config = dict(
    num_hidden_layers=12,
    hidden_size=320,
    n_experts=8,
    experts_per_token=1,
    d_expert=288,
    d_shared_expert=0,
    hidden_act='mish',
    moe_layers=[0, 1, 2, 3, 4, 5, 6, 7, 8, 9, 10, 11],
    router_score='softmax',
    normalize_top_k=False,
    routed_scale=2.83,
    balance_loss=0.00507,
    balance_bias=False,
    router_z_loss=0.001,
    init_std_router=0.0321,
    lr_router=0.00166,
    vocab_size=8192,
    norm='layernorm',
    norm_eps=1e-06,
    tie_word_embeddings=False,
    optimizer='adamw',
    learning_rate=0.000893,
    beta1=0.95,
    beta2=0.98,
    max_grad_norm=1.0,
    batch_tokens=[32768, 65536],
    max_seq_len=512,
    train_tokens=297600000,
    max_steps=6467,
    dataset='wikipedia_en',
)
Below are experts of layer 2 (counted from 0) of a mixture-of-experts language model. Rows are named router (the router's row for the expert), up (a neuron's input weights, with its number), down (a neuron's output weights, with its number) and show model dimensions 0-79. Each number is 500 + 50 x the weight over its row's rms, rounded and kept within 0 to 999. Numbers have three digits each.
After each expert's rows: "gets" lists some tokens that make up at least twice as much of what it gets as of all text. This comes from a sample of Wikipedia text that the model never trained on. Tokens count by the router's weight.

# expert 0
router:486475484542496544450499477632394462422460589460463416557588542407537531479442493583481480536502480485513535408499566520561506502421567457513457504445460479497442520480527515481512544506435498448478520541508486476484538421474507437505425600
up0:533493489497442498506384554500537483522411498477522455483541571530498511532488562481518538520509433489425539421489472505488514559473479527588450466516374565509422492567478535512555514491402507381469529510553541508485510460488546508426507523
down0:460535423389477470480463510433508395466478454458543521506479485507559519393516547513412463540449526521589401513482405515436551504425462573477570477587481496483532453514523432560472531524539529540433488424515513639511525500478572452496505454
up1:474523506517561459481459481563513490488506624493526472503543505532471472553485465542563554526604407435465477412512437595486482558564574492567458470421513485501640582504503452527465500596524471435453442470448508540503438482459456600468507537
down1:486500462506475422430534495630433492525588443558538528584477434552510576492536473460442506476457472487495469572478456569444574442482438439535420468545506533507398466409569479475553447624537560622548511513556449545556502473556489393499469481
up2:568437493517504467479499574476485495463532452521502358482482504455580479513466544437531498500448454470505563414497526584420536506422498506554512431469396428612477520613553454528563542449521534501514460505476451486484483427500501414468541538
down2:458541438442534619578567616530491522494460489480521607475565496340444375488542465510463500427500551479459552499425477526527566498467455570377586481484582559390508465418554493477438512474426387505472607499497583586499520415520514581526520541
up3:485464512500621474436504519594569496405522640451492486490533421469506442494548564506467504530508475427477568455569476564617543511563547444577511441460446465493449424465501552535476466482535521488424516531484456427455512521440518574551512451
down3:525530485533538576547468418528576474444472547401540554583490522503499417481525488515407462384583514492394569469479516400511531485475505486447442480458512515483537488501580489415551511483395488559477502483460487612459564539397480546530544490
up4:497538551533442515594531525500475420516510487498398474499489431496542499492515575446544508569594478562505599459424562558478438518489502439493563497536430388482442541515473535458482503472412561576476407510505493502522543472424544453569597589
down4:420462541471492559505423531467497471441508496482451629593543630527489452542582578511566532521472511532494458511582544532503498446458553509545408512443479485554557519521417597504447484487467571480545561475455569510505462557454508446549461461
up5:529516477523511492392430536502538511525519505441445536587515519524501479537473545475534592562437381593554472533533505566463551587506578515575431422471526524526504561548513529526526570534512479487496396512490524413489503437583532497538498569
down5:536495569522520474496486528493578539571534539488515457583537465505454530471613489442517497500447552496484493548499467521379570480544511501454503556514389487539492457525469472555507513449512536497397411491464542526516523529548580521433471440
up6:664507462506386492515576519517507489485535505469445451429488486504530539423530468583512455483481539513543550413454512483491528484464486547635536466458533420501456415631436525521482567484430535447472456508395476506568497482335524514594560504
down6:538536493451549550487504472475561482504501526621474432541436414548504451456433388597538567511441553480532488456478536501555441495419400491467507455563447533474520491481478531568493453490508462454548581417483467580397542481410554507524568557
up7:557433466501571517496492469542474533380528446481526535659487477485496482550494469528492559471465523436462533453498563484515615498392544507558499392532428480474353584511513548540543510495496489517494661467420534439493430448418451483615537523
down7:471500540505597510531512484503458539503454507579488426560559413481465498452509534528503556548555454524453539538414498446577597393502465501531460517436498401465455533447431496462469550517470387465517521499445537477480492407476461553462517581
up8:517414474535508491513495538639459457403566483535546444489513562426582447491432477472497554490506450420538508547629578434549454442481579541453496479462411536576484548587468396496474558538526454500465471518445535503502586399544465636470498602
down8:481466672527435512574476497602530462539497473508524481480482539507475510527459515491479495574453504514484436543556471451552523470532515554561485446562480548454577492570504457584538465477548566478503553547557498438499509513489538446400576553
up9:492485516512508517533466517549401456559532536466493474537480520432519533520349582537444476502550478488534571422518452479487512477420565463506405496503418548549452455462512612456481521436395442521543510487462500589486484515436550556505560584
down9:486494560512433496551453436518467431504427532470539536473492565467556522539504511581476432478541448433506494488526538405518462386530551518510438430592441585523553435452547476468427520433592418543531484505531535579481409520533488502497498527
up10:454486584514530489585443473552523578433453525464500473586615500462514586440416481527493529534494546512459519448497593405500537486420477400543449414475452476466507386551423522469480503442515491485426528498510539563438513467537554501570491515
down10:509499463446453502488465485403529526533383561583509491396447391486606421531496466451530494568492482436497531467448483482492410450475466467541493489494563475503505517522530465541479522413566511576551395502463418513450457403459425453642541505
up11:569572474462438573499585448475608437597575522463528432522515426513487516521586485480595504503505533403529526443388487503468503528487460502577495503481523478465533535555435530550538449538389583530466474555531527562454423562499449465472471471
down11:514489454479581515499518481484473548445440450526471558532528517517518452433443486507511573481489426526499501506527519515565573457416487420550471567551527571473496463542463482441474471557508475591452510490469476473442566514509502386514589486
up12:471591510479527481418358496458514398505536483387457542502549437485459365601451508500467550580564442425482523410484527469509654439451483471522452482503362411504440516411461500516485497416541463416500509514568489530583426559561506529470502483
down12:482483450462526513561487474490583507473472536498552539517530449454532483485565532567405471476452538456571486496538491528563508516580461519412504475407452514525377401409489458452506572530490491536442595560565562590561513506577466518524548522
up13:522408547538452555499392514529452434485520492524551460459540517510606519516508503425503430567457481482450546554440550552509535468432517507516459427482444387459526550406457548529510482497482549391446524520516416484526449515529518436496522500
down13:527497487502610483578515519497559577481452456487530456434502550540592549481494476550511560439478531472498475444463482476538498549477380591500492540504507498458468556507489371562523587470426553519505499481551563464469518486551481579573546522
up14:509467504491581582519523541538420442465594506554552514436485480449498399427504564514510398504444464509548477493528422549508474564466491575504572448407556433543431440575420439602496499474467512484420427631460500469608537516600438554504554487
down14:481472416537550480504582504464466524414585463452502458506476545567513496540428425494544416510480566470484465527491510489598521434417494627550528476447564470495502627426557506445490456556427494491556571515471473628518502507474481522491551521
gets: ")", ".", "i", "1", " 1", "2"

# expert 4
router:480464488537471555442494502615405467425467599458494429539598543404528548483438487570482480566501487481484538408509565541531505501451571467521468520451462485451415484480526506487496530478424524430480520535503465486458566449463491457513427605
up0:508485501587548510393437524557493546506519453522453499528551452408506501464504486430515520605480533494531558576582452444547468598557528575484437510394467551552508511509592560554502519455477487477485463551498534468543521549549495472437478461
down0:496464405512512484496541545457511565424563549486509453488482463512556471512430399493505607528540533486504453483547485448485531471478627435473538506555443526478564531592506494460563503462577492480499553503496520415504414518496448372448502501
up1:588482504564472504508449550478485431504537540459511473558503562516515404552488564540413522536498482530499499439467472413618503500483476563560421399454519466598476487547492482550528496522576518418434455448514551504480496397482591512450577485
down1:448517470533571409531550497449530534476577620489549488517538484457494561505513588529556528515476524490571542524489513595483392483456523462422508573530483669466599466512487464609390510450497404542406567499413569503485502457451463484428565512
up2:470522475506377509506479467545386472503584519435532441532626609495444556496554550497520494477542486502500499526503478435564464563502517539455433442490496524514422519587496509584392479607489527399452557504504521451530528484458524537440561562
down2:486557476517563456524401518520478513512513623521451487545465551400498646444569486460497551548495504468501480519503503612487508416506486479475552477497415541421549513435523451579531434550518575584523586467518467456550418494464545514519554469
up3:543510463511532611498438431529438529502538519442537470528509549482505496520428457427469524530486497482464439443525506569499592552470478599522487490466497487496522529506579491476363548554461524418435420472454474531522509506497516555536526515
down3:562452512534539492494465514492597501570598556646459438544424508503470523450503483565536542451532507508501480466489452483489584490447453400479509524449449537482526581498526488522532453638596486511537505491488531511506473438510487428403486419
up4:529515443515500493484512557433463454495476490506569524519484440482495499534555488580402493500459531580582519476475406624471372491535513510510496547492435452623509476539493536490469409569516452588503389545457369551536386527548503406404450501
down4:513436519574413430580524569550451446538456494434451462455456542494494540447542490516589426481592489601545506481481476434452516447448463456513450419523449442560480415410488471475547483532547518427468590433468450472501499455614428469558489538
up5:507425630486468415602556520535529511450504553502466496480558505466563600464463466532531506548505496464526556439552536528526545557478467519455547451443505483477463511465464507509538546452447494512430405484496509410542473449319543500554514506
down5:428569521500458529452435547579527534525519528494459419545445483505398403510531482569585516501426539487435519532545509454496498513537575492424424525411583451531527562461448409464547614441558565549479402503569439492472474461472498443452473522
up6:534495459500423453468461524460451492483520490596495433510507487398472420511499521472397478551488495496475644518485628406480464531504479503471489375624488555591524542566505531550494454529450516582500450484564482471480475472504520491479562555
down6:427477496532436518555470510481391481564498498552509440532541474440529506452492494608494421551485424463470464502530475495456503516523441531464499499515458506502496515399442493480537528446544588501500557448487449438487400494549500481540569563
up7:463505414508542559460442399444500538517571595443526464670550504480497434478472523437508495469374500499483599477525473521471500537433513574613545532440477483532433516608444435501531519566428501483582464478492420583466441466490497550521469519
down7:519534476491555584586432385538482410470487474505485506547468471516587490438577498464555498473515542543498449531459532494499572436524455451465465548493475528504512575470414484490588529557470539558504558459536494554470591491443511505481516531
up8:415481471505506548527472478502564467482543510481483492548496524549514482515472544468476433497493516505470538466592544563445547536469520496498553417480469480570518445544582499552417479604483593485435471504470469446519621450411456466490541621
down8:570490581506590366600442510520519527508483447550561455384442497537468563385583521513586486549515447544556471498514399602496601502522492492477565437444559525448533520501547463486484577536476531507467471492557537435556454603462529504482506421
up9:459531434497511558493531482514573509531485575484459565488571438498496477486495525436436478523565446462523627490419569503461441463536498546572524467457440497527478375496451470544417547493489538522508424461519558398569465506578425454495538420
down9:550481462421528525540496430448535457557414425518480490453417407511454542415566518456503567536532534500426501410517463489469572464519484442463548468527551462451528455508482559557418520482492541484470545445457454518513600482423459491515426540
up10:488462491450499583470539495559422560504510547453458518541536561523478610526578494499521474473534535500368534433512431454511446457509562420614391562483466495511417511338562504486510548533556589436477528525491569405505543406479474519474476575
down10:520507448478514543450452524553557458508543471495520561554493458566536498514528404492625541492492478449489564500446570503473532463500444496442577521474503549506572444509507486452504465467485470512531478480494565498505443457538512579440523471
up11:484497523480529585542424568491491552455428517411496592510395449482590496450501536570453466568579455416579501572554550585394546508475593511574588506628522526504482578499471526528446495369472486427590489479483534458537425518513470520642506567
down11:487518560527509510504414383564624482520425437462464539534568596620531409460411538519456440397552493535411534512564500483521549557507474472457490494440460485524475370543527548503551516507589428438530455511541606529497560471496582586477483521
up12:514478391437573467421540531496441480477532534430579462493513452375483426457423379515498502671565535521557538535652538438419533597486442527484444646510531592534531507458489448459651495536524557587451507521491453518436516560473565535427590534
down12:487531582430555484531497458538472511534516429492566584551616493464502460385521520526461508443520419504578457483522534494515423478462521472533448410478450520507574537517466431430523563414421586497515440617563479400399434475513471485560545545
up13:511498470570537445493556543532510467518532633491478459448557442443505531503479441506523451615493495538445563451501527464411451549512505526503483485450406483409478551481562413430513477501527498472587419632457514467453439514463576450547484488
down13:482394402438512539508531505568476527591584447407504429506491498454559553551451486560613437508443442456476440426475521494406527415450543544518514432635527481587573525568464537503461546541446508511467497509381471542362520486511528426491429509
up14:517434554543449464498457436528422451527470530542377546527559570461492509562559533522532498498537486524470507436490444607509336499495535551541413449460422487497502497559509561478407507538506492472489475490422465518385586480403452536546503466
down14:519476545491581446485494521500521478496527528390492535538553494498403495428457495509475529481506515578543635496551451546470558508488532604526538545552491500470537555518550499542556526429553430519489400416499467457590487554604420536567381494
gets: "=", "-", " |", " and", " =", ";"

# expert 1
router:453496410532523502454490483498519485457524535461450503515568498410506505510392480490543504575450381463492498409584507558460554542456557466510543532487405508570465578489447495558482569409474490482497500497507457484538510476485540480450436597
up0:486439491479555471446456513488499511470498522466479475468551519460518544543468429600443471514519508485499515452566557406455572504542606451447525448465395438465423529397466500486527528479536597490478493497541468418400586469529510565511543566
down0:445535530456617477405531504396580522472574462612426474403438473396480503476531512554532501619500473487436499456393457501460459500568472564460565533476503625577523473569465448476427523473510606480527503497549532478541476492548408525482531493
up1:549408495483516590539485537553502375407502555606517439457487467527481538516536516485597531513501556496547510495535480512482475481445646485554463581478517435526490366508494483464409563553501529475518479558431460571556510459565553469640468537
down1:552455480490474473498441543625513463578533527495522468483474434599462490540525449443538478480531546519580488538451523468503485537497487440433464532405456603464425599428486501412522602551498538529522543397437486514566523558468424503542513532
up2:511456440447485463455506479503466422512520516383511406472549495522447570507441468526462380475519445488597573501476485575472481521509509471572450473462444523490475490482473596505537538495500532515526466532467438524491459507440431495503512586
down2:414584453529478437397548457408538477411454473518527552478453466462434496451522480478488639470546596518414481541478488550503542494573500588564487581550511540538460494513506468531437528511505455426494501494499510497492528556550530449477589470
up3:450522454445516547499380508467518487544516481487525502518536509478450533519428444453565411455491532575543505445477527472486546584489457510434506449447501525504368405512510517533437522443527582533436502498517526539427598473558511606490584555
down3:424523557517547476438538544474574548476440481479449428497487542443515400540554591487499465585454504448537520443501456518425497517527480466538476547517510459476540568516453468523570448470574464466487521430523525398385444486473512503529618419
up4:509544457503586547493484531533522496510490557443457483433525483507467493527509521486456480544476384498501569467517448489482504521477561569464503514450412559509474556527533473581551531479438529477530451478474578397547578490457509533471436500
down4:498419536481396496556486548599466434470521454541596548455529505494588534540435533551540518446464561475483447477477560529568472489574470497548513552452512450526537503420507438516508372601519426561431491500522475477531501421451528511560568540
up5:695531484492440467501514527488473550438531518512460375529465482502445631536485474455517426433517578553550541409472574500459445530512524527405484434557519426479432457575456504504481468542448468443461497544468586470468474472470424591547541548
down5:393576447463425478360502560488612493536511436512644505466453544525498489455492466513476562470623474459493505484514459413539578511474494535501587559518607453530519456549484511579473562512516498552512455514509546584491502519486482442477444561
up6:500524386543509452481452505495536469506515508518503465441491512528433564569453490457475449568492458585482500446503487544538480535525465528453534572427503472453440483500518514560532424546489446468452525482500544438500644401508574539544526620
down6:465401486443469413507447502584434441498544578480577469490525495502507501571482534486544510553463549486480532380491563534517547526561473452450510556459495475532502473447496506530505437574454465525453513476474476485443465446462556488531570570
up7:563499512533506573520440471516491537545472523420481515521476511458493486448552460525545509513464510471526588521525513418463522514488566520515494555505536478411538502544509544600566506476477509481546503544494455471520482420487428600492451455
down7:484533502379501502521456439466551467459562462474479502665564505496543559445493473612516461479600492601521545494537446539461485562437454503504455599515531432450509478529564547539494432518561600472533506537477556509411476568445528400462521447
up8:557527488503465542512519485535531456467446476421509453556505500532441474552500482473379525477499493548467550450465470528495546523514508472475456521488438519547604505485483488548436558488473467531469520505513454541418526527604523462471539510
down8:390537570497517452498392512543528361491517400526514456523530480540528463551461501508513585463461557426486525539453497526524526375585642496556550537442513483477448534497511489517421575554532525506495475422427572500454450556424514539491475468
up9:454554465454505460452509645533479495482566565363490487545626435454470488610496423504518509465476527530614466478490533436421501485464452528524560489421453549477480416513498534446453546457474471571536517468484405504410406489514524410489413473
down9:433525583478466468487505456564681467541496587540524540526589502492502453479491539572487485530506462439495503526490549562508505518518477463543405484479441503529518511435443480522595465476579437387504544447461552487515492496438547548493615464
up10:564428450535535461526581430511471480487491516476431516521482502466511574512494483568402463521490631468533494459546649488474495445493515441559446491535551459502475382467588488497563478461467516443437523525400562423507407450438434474590539612
down10:447469539492504496413475573527575532483508469459498482508471421504469541490511490569556532527620496485481441379526425401525507570491479563587484503581536527422430506449512510444551555435461432535647428551499578486500511546506561465542472508
up11:523443472582585473486472493541492566523480510402462468529548454486582495518392476522482434543509456545459541461513495522498525493528642446525505432581413532491571528477477564469504508520597586414419603530342553506486487528519524503439414525
down11:551495424508511495414519472467434559519487457539566538461506557519548529562500457489418506481551483513554447636500524402403513495484463545563486509480516526502467472581476339523525457549504545468516547550439603578515504506512458434445449446
up12:463523410480411488474493408521420411448557516555505518488583399394515475518462489468403504473482426501559514483531518526521519492464501544482502550473427456531580522493492591507398456544351453499486489475510473524490538446456429493574457470
down12:492636489411406527521458549485543499485389496465498512542520387510555422577427469459459500461534500430440514530614454555566519466444482493475568458507528589529598487565473531394506582561541523509552473547502455503485492442515497546516513488
up13:497476566544553505565484450514486519583517538523523506523532525481523408513545467536533602572445529458420474551452438536510590478508449489608444493430479487490518563529529578507418428434478472498456447555481436526450524496551549487534514541
down13:352540510527540509561598545568528557446473430413461516528469487491517516484474503407537570559584510430544517465483515534555469519498395512431468565456531526511535527583475549441453448486521535483430638532531498435530524515617452601459511502
up14:427449447473474536579490529568473597423520494539504516446479450505471497471474541504388593504417433603448518560489503488455469478464529476520485493516486561537489486511476609522385645489388539481495465619469461489477512462405556487594629502
down14:582551508449420474549554466473541537540443537587532518560466563545593422578461507467481627513525431443479563504512445474499483458540533400506388512469437527507525461570488491526516528553517456436466505516443465514446471448493508445506489480
gets: " of", "\n", ":", "-", " (", " for"

# expert 7
router:552381518541501519430503508580424494413508517509418490521550499432565509585478551473550491541578499450493508425495504523573518517485643440531509513412379418475471449486474562512525531470481506471412563553500517468497503421511447426507489543
up0:492503423533414480568478459451508458563439579470471500438474535471459471474513521419491428541457515501519473557465584510444560563399566506531488589513513516614487456556517387537440496468405486461524450554479440487492492461378550569552513463
down0:431507549551555490522534429471508403612449480624472462403487543530510543480523479582534462541492513543497464481414486510494463557463498463480528566556583458486545540472564408435463575511499572490526586562616533597520523508499536467530525448
up1:462563412491477487586479479493513464466508551439467379489558493476508491568481548514576448428496533499457512532470447508460577546501553613539503505469474465525405464560590472518458480502469473431453620521512413559492420515548400554473500459
down1:482613464578473458532521450474587361543508448602483433431511403479494468487485525569541527534550543514428444455470551474516513544500599466501448485547623559454456578543511437483471460506501544552573516478480463511432518513454479545541505491
up2:501551546568501471534553573509457519504505514446471535517530485537512466626548575483531508489413615504546562410556415468451359508355498452481392563615487418505404412498631521435482557518458532462542412503469487432548463641588411434491454505
down2:494393498514610447539473455514537556542522428492533494514503518534501507478479420442452516565500483433493437489517451573501460479546544551369459514509523508498516503486490459485598481370531404473614457524544577477403539472497527537490466528
up3:437582470474502520484411513530488525488478557460419381476487521491540486536434456472466555460460438559619531405506478470433518505484506481580490417496485441495490456522569467485504478527468492527477427532534489544546391514562518505549424507
down3:532523480462415482547526511565487558453571383437497490520516472580479487531548534515530592468439516556495461504491482495542527487475536480493494517454587492500470485484569562642524452534453573481444535511376514486499535428508552490487436570
up4:502546448593541468461493412590467450455489504491478555528552569474457578473575444451536482646446404541486548539469498516491489546462448450539514467301454568496488512481555412528436513568372418508471551492486531479556570460491441456513439382
down4:485546513421589523525526518516454524504421414487528491527437498559411432474437475571547437397562561455494531588598530533463527468420439483657446523471507494579440470389565521491432453513469548595423459523581441559445444537523519450462494541
up5:455500547467576454480496458524450514518504448467500424575507531451512457463496480451528575483422563466443467420526522486450509520491423505530490512575450499598550473357439494536502540523415486530497333464519421544495449486474466506503487520
down5:547506526570537520515388463547515593414586522513504500486574554399489516496468560487538529454463535457459505547523543491495540561448473608447475537466470507455577503514500426428476535480493526527554493534487532402409636491535452534479513524
up6:493561431513470505491474546534516463465550588580409419560541519467484507468549399506529396457433490411428525471447644510562525560522522576554441447459455505486578538629477465559447558467521488478610515529584526474563453433477556484357492534
down6:497602446501427559478498469399464437420508458507474422458527551594565497504496510460558460501423490458409432538564495460477470468493426492536506419535553391492477508514503486584522492646513437513499441410505498512525475539451410518494489478
up7:545471585429506460556448556449537500574602489500425480547504580474520539481484471501471484538506553479496483467511487526552594539533468473566568452536562499478425490507509492513531488467474535517428452504491526473601464530554494494468577514
down7:512482428499401494533485553542447495536456466402464500561455549576492531489515540564569538438529424553537526565515516520521433523517469501498495525559531395516466437548576504591625453548561505480499514548528469463502482501481556520522495542
up8:413484591486493588499463486430518499515493463546441514552454529498491604517570467458484420431525560394478650495492545548529476457501531507431486516440497579564487453478460465500375491464555487449582449503557528498485485472446473476436465523
down8:495537536461559370529565461604478600560520539514539530505514495535480517438452475548436469492444541503542460528572479508418474451464491454482464521553499488572430479501547484479495540406519535468478536471492450535499509456541506463502539554
up9:570529556505528506468539479632504478457479415496507540481547523492537515418510475401512557498513481529501434495605535419528532521475484527448590499490532441502551471441503546534452562514451515525541444548514498406530439444316489469573493500
down9:469536490545513534510517546501507592510502529479506533533588409394546565464506449415535527460585546476542536554523635425525620464551462550565534562469449496491562465503481464472425459537484476575399458479452528498487440515447477521589462457
up10:518493542423521474485495433589520452538457471384571487540435597420553461433482436527446486387461431504474467476519501459485615473460436465569508486506532549543561475519496427537484497492495456487475491498469490521485579533520466519494487567
down10:484490540474470534547556539528458495500404488453366553460560573493427488499662492538519498426510544581478522438460470480550531595534516475486464550487496402429410491445488514493465494520451538428496454585415525497558575447496520501510446481
up11:469493504401572530496552368491544483500528437505366369475504468439469548454489465485485467566529499525483525494509618521443523444437446583571530427485435465461475478479462455453485526518460509419470478504478522569537506459455530568530593557
down11:512519544486562493503506546495523482524527545531514480552503484520511498468499500581478487514513452380500553442505550552459504390543641434505449586426525508474505469441499431498517461489500441528390501475505434529512505478467498454421473508
up12:523442446636493538490471483454467477476497459509473427477491455439526472584522536515468552558521538547594411530509523392520482504510542487364497550479447519450550520495589490581532509570514588447517528684510589474544548379473497516532494587
down12:493473485577466532559470472517558492550513563555438568405445541500488481487449507592531572525475362495560510520461533525542520456544467513494551570488538432495539474555467488428545540441548510503474572474540454448462503450432477465536486437
up13:510383601484535577439456490514448412495556534493562589460481509536466512511553565555430408524495469501483562412504491542501525492579601469487447405482422522427456479507526478469448475427493546486521435527428447520463503494515571498470478536
down13:574485480545581560443420417531496569588491474469510441458511479439489548488505454431545429539502497439584546474455512492472472498456531464435494472462496492529531447485561557508464455442523444580543555560480572489561452512555470408588537465
up14:532458477483571535424433534458535444516630439456465438605481469500487534579512485440515482490462435556489455470484544495549478502382530520487461465467478425488463516573523573583520490551444561571502476490563513482469563479393577491494406526
down14:566474442576541469661579517476578434494502586501452468510522525449416495459491466574582538557549413482509502498446559540474504500509530466453553550485542607462572514446473544479497550433455527554519544477579530412529507509439455525505486532
gets: " to", "ly", " not", "y", " be", " had"

# expert 3
router:472451493559470548471501486604405477420451598459468439529577536398509540471431492577500500553509474491488541418498567520553508504441564447491450490451448475493429520485525513484513536500455496440492528550508483472444540446453499444490429609
up0:432485443530527533323473491460561436551523527475421471443464438427482466504503448560464498505543460512536432428423485479533499508586499537564453548518502364478418485498496411507464506523494514519648458555530500545482478591532541466420442467
down0:476356544437465471521537549441465512562452489484556478482478439500621501547499472436496497550537508438457532524549506473543479525438500425434456552529436534526512482423492474521455501613458466569471437530469491499533524474628567487561458566
up1:535574401407519518555526383528473547529566475357507510498487519470507443418420475474557500493590480521527562520592560387517449550432545627508453504511547480452446544587551457536472524530474489527534503492573503568496420625475471520581490549
down1:511513488576559483523458408483528550481525473467456488609543525579555532503502397494519470527444489467531483472486431562434478519470589501532460462476462409446522575530502545517530543509573647561446484563442508536485548508484494506513533360
up2:468478427539482514429403540439532405487479469469524479528524574473492513509532528519410478480511485619528391498556439545461592597527462582524534447497570505537543545539565553481516524474459545364490478652540489456562497505417602513487553584
down2:500453435532544391453522479502518464469468539596551442543505444398532492528453650490502441568518485473493503518548458558504475497537517423525567501461451513438543404522519422463455470598613604537569510562486540474532511463552488558435514514
up3:506488531561501546463498475507507474507497611520562510461533454524496470496486491543567542485501453537487466458528471388484419606493430443576578580457556435525599600510534449483503504480550507598505416525531544522390554510478412532455451513
down3:426441514594436507492461485441536471530635523523486504517514515546507529443516472533564473547532452461527501502548508454416492363547666411511484500446451563458381570518443529574523462575480520440495583450615622540500566519490499552353440495
up4:555512478428379549444504511582464555509592482432473578573563514484551508521497468536410452466520487518525549535478519530534509468464520571600465504479458492503394509492506571495541537490534486483554530480520450448518401456421529474452519592
down4:497537449414457495550451422469457518603427548540491478573504498540520425454425473464566418456524493528507498493469531490397497586487491603410512530565505404478500469506532547528540578566537412505422399527508487564578497604414477540552514520
up5:561479522504470604444458491480403497532481509441613524523492533465553458499524479525542477469517522476429601500469547506488569529496597448534476434480481479550451451599513521519495511480487522468536465474457409541537450509478475564529491554
down5:516521621442451537573598420510467518604352459536389407456391513534482497564444475433452407470443600504507475500438545410579459464511462559417547524513528569473539519427450484491452548545427523525513519511426590542482509523519497521592516540
up6:432486544506510509580490430573524508498553471491403495593524514516486545430416545486528402490479494539512422451566560451486394567529423515511483508525445351519505540543533516475486502463518594556541537467571465395462477521365543498480481634
down6:399527535500541575512470423491593462511476498474509417491547438488516559584590484499403484399491404503514513466462499535483575554518530522567493567565551518444467472572522574510545535630465443525580620505485506605482467472395531466453446581
up7:535429427497480539537691432469464533468541529474469470459577484467468517432494500538651477498439464524461458434509532413532476447468460536550466559531517436525448448473398494547505534534470517471495481522499495603408428463531513487451556634
down7:548496483530489566571563457536575456569461439495517487530517432630443606526543442500509375479406411542487484563515543497522522449551553531479418571437522482534477590451533424589556477504514461458531540570518564454407417504480577461561560546
up8:498423532469581553475473420552519447370562562470517492455507505536398454507566562551471533448408489472483464480538443437512555446476613502482459476578525461437536532453510532558468558488480514436478479502501529575476437503459530517509472551
down8:498462486574516520460479426574527504553480453469534524611574412473475509475525639487601563490545503364497470468469530519517494454440476499484497569466495543476493499498442476524458370538437478517535433562439604480448560521469550527493454394
up9:562416428535522449548460426580464542572599524391545481613552511429520449456406551469441510543445467500607515501504420481531405482457491511462472506511436477505498544466501494469397464555548505487443476525432502545503516520462490552516566431
down9:465508522471455588527391475515434492517441546398566503549505529366532481433514470538483420476580470523512451411468457445487562517566491449526469448536460607475464579458551569516524506533552514492493635487507505500511541546528504497544434459
up10:540525509505480461557461508504547508460446584437568488479479548453532564533416520475400536552492493419582547447519488423531552578547555502445413594473486451434561450512552466520418528555483393549429505532390501502482506532456495486442516519
down10:437546517451520537521461554553459454524490445480492490583526459543522444493541565539495527588482522558587525428415434449525482551529483401594551444513458537508500542487550548479476446502483615501465571527513492489550559446575550383458531481
up11:595422563544500495425473486433413465480507453497552490589501540560457504448559438445590430582594586455613547452489473432527447545470534441454508451478447489485464447384512519452464496486488578526558543404568486521522552523581466468527418452
down11:449474485537391433461464561432502542536458493529511487525551523470555523445505546489470430569521612464469435510423416468438455490474491491467510542522465629414398598516479507528539492528511550468469579483504494506533556502567449493546460488
up12:482377421540539492545534542447525399483556506398552509521525519514518525547512508460457506598583461483459526504581549529469586506505462484554482359537528494536530539524548566492526465439535441597441503530530493488434434544428493498590587559
down12:460555481473522495560412425478573518475482548456496536426454544505551479603509478514527539508523550479516516536540477547490525414445517511533548426649551498550561481496470484535464466524609386600524482462556518539597469544523556513536416355
up13:570453506519518477476499483520477462517467462472483451564470539450436486536493502470496504492542463546544533480543389484444490559500554576435493459525511491461557490640504540544527480514459589456464436571545511552459506483476583507464426593
down13:525431545462507459430507497376453522514392451519565478494520552597549492463534574563604460655499526510447481486458493549489421581431520475458551522455522579534522598461457572571582523480484568408493537431523519548550491525527559483571519480
up14:517446528534481536554517461505562440533513516487585480475547483445490537420447543455526462560503524445530547584588472479596446430459474446376492452516416499528398459409565505440477490424457504553433544471610537393491475557575518477497487557
down14:484499494484469497534434469622441486555507453498519461510448485532475429495585487537484458449492457492523465475509562520485439423462480511556505539472567544607556470592531514490441558467572430460556560581486512448509434499454516375543567448
gets: " the", "\"", "P", "d", "p", "h"